Weights of a small mixture-of-experts language model, trained from scratch on English Wikipedia: vocabulary 8192, a softmax router.
Below are experts of layer 7 (counted from 0) of a mixture-of-experts language model. Rows are named gate (a neuron's input weights, with its number), up (a neuron's input weights, with its number) and show model dimensions 0-111. Each number is 500 + 25 x the weight over its row's rms, rounded and kept within 0 to 999. Numbers have three digits each.
Before each expert's rows: "comes after" lists some tokens at least twice as common just before its tokens as in all text. This comes from a sample of Wikipedia text that the model never trained on. Tokens count by the router's weight.

# expert 45
comes after: "-", " |", "\n", ":", "|", " /"
gate0:478447485473520452480483451514471461495534494503550507489523500484474454495451483514476511508500487524471537522483494525530515515531506499551503462479516514495469495515499525536474502524477538478520525500522467501513464472485501509489433497452493506455525478498507493483496528553553519533530559481480516507518532514465486504494524510544
up0:469478547559489496507537472476509432495500499527539503508515488551457532512446505501498527508478502495490454502520518527501522503493475535483498479476485510491534495544492476484488552500502498518500503491527482498517500510505527478470482492530508508529474496526494455485500518523492506490481505458484493478529461483502482545516534512470

# expert 15
comes after: " of", " in", " to", " for", " as", " the"
gate0:502484466497517475481537459502517492500471533491472501504492482530495491475509506479460532521488506509492497486492551505465559478542447476506478506529493485515479442455490486501509479540532469508453480479484529501492505447548470461527524493501493501483533514537488475530471502487490515525559507459523467472528534499473518453518497513543
up0:506541481508514489474472469493479500494474476518482463524512558503514473488491476446480496517505472506514502454496482459469498500499519515497479483477454493509486465502506476501511512493500484475571520549550515541489496522509514515511444504536485505527509538487499493518528443482556532484488493472504490504472518482518517501502515481512

# expert 19
comes after: " A", "1", " a", " F", "A", "P"
gate0:496534516475501558515479505535467530527480520531494439462491514514533535485504488498520441514470510449508467522490498474525519479519543488496521526501525490558492500485510526527494494480513523513481444488472475487501537498534515488476509473465470493522503499458496517516499485470458479490479528521457531500455486453473511460524530532497
up0:499536491464484512536480501494502513555524464530509513430508521485501516480491510501526500559467550495514454506446474494503513458504572464502528502507497500550508511528510541525488476481525495534508501512449463488555536515499479527528455491469475519486489513481506506555486509465492511496526502488451491543448482503519508478507508507505

# expert 3
comes after: " the", " ", " was", " a", " The", "The"
gate0:500458526510461517488507499526485484517497466458533485479515512474484470470537502499512470488573525505483495510523488473490519535511519539532495503519508496488482507518515498520482501495482543537511506534518497507501481499507485482471516483496491503518512510522533501503481469458530471525503499535500498472557476513551536541462501499552
up0:510461507480475519535533470507537466500537553549471498494488495546522519518473522455495522511462453516493505552516510516495495520525531485520499481485495523497497517516482530505513511541538476458509455494509470503512517507495512513524459524464471504512526483486473497479483490533547501485532504471467533535459514505513548525510523484505

# expert 46
comes after: " ", "1", "9", " (", ":", ","
gate0:492508509541496482457464506513515461525477517506495494480464490522482489490522517509529545506488494463482530535482481434463508476479526482511475476499474502483539467485475499532450506477458491487454482536518517526521495440491529512493536427485525507498524510508541440520482507508498486481506529562547476485518500497518468486487436542495
up0:520526506507509547467514506540486500473478543526531500474495496499494550511470495531483472522523507505510493464510534547534493473529472543488519507513500503526477469478540515537484518475504523524490495544497519547480490515509455514491497484575462423506470456544474536473521514538518512494506490476498532529519496508515492461528502472471

# expert 30
comes after: " |", ";", " March", " August", " July", "in"
gate0:508480493519519543487524501504556478516485506476488518459493506449450472482483488518488542502490502516500515442499533483528481522523484520483485506507551453490501465480512506486498521514457477464490495450487525506544482455501484501486479504453526496478487500533468548530470458503479510508516475485509487532526501515519465473547514525521
up0:490503493486496466481450492530510546548487497501508531523554457489521477526492520518540493525482505527498491469501462462463476510498548514480530484527494487511505514498514491518515493489462471495477530522483503503512502501500473481538522440495497489508519524508514488498511520523486511514484513485500486465542467486520468460497489526461

# expert 1
comes after: " |", " the", " of", " in", ";", "|"
gate0:434451533592512497523500532476512482508498483511509514489506484502494448478481470479523556481526490524512504520521480517529478509542507487482520479500509478501475508523507509492524469477498485437468417502484487518500518484508496462509501511469539490532507497504490504468519495505473464467550497528475455473502501500499485513498497538515
up0:545526530509520468511495503514492494460513494498521477492506503507514513484520464486479475485523500496494522540530467493515512509504444474480540488519481454549488501544458522504553504480517518484583575482550509526466484496507509501504508496471494492488471507489527546523514512517485492491503492490512517471509520476437454499487464524506

# expert 2
comes after: " |", " of", "|", " the", ",", ";"
gate0:511471493521471490457559506416520505543503504513485535520488464541460493528516488500511529477487491530514461486447507478524531487506509521514542494518503504487488447452474517484523499520488483481484494457481504535516516512524520495474526498486464523520522516504466505470488466515516479503531453471486512490503533491483547497499490509482
up0:500489470478522496503474521535471478496472510488531490493527510478485495483484537526505491479536518511499513504460547485495478520547516472492509519470490526508456517507490524481480472530493504507532529488514494471530468480490498536491465539426517503459465479492518442541518551479480489503476550516509475528488479488521471469484490512522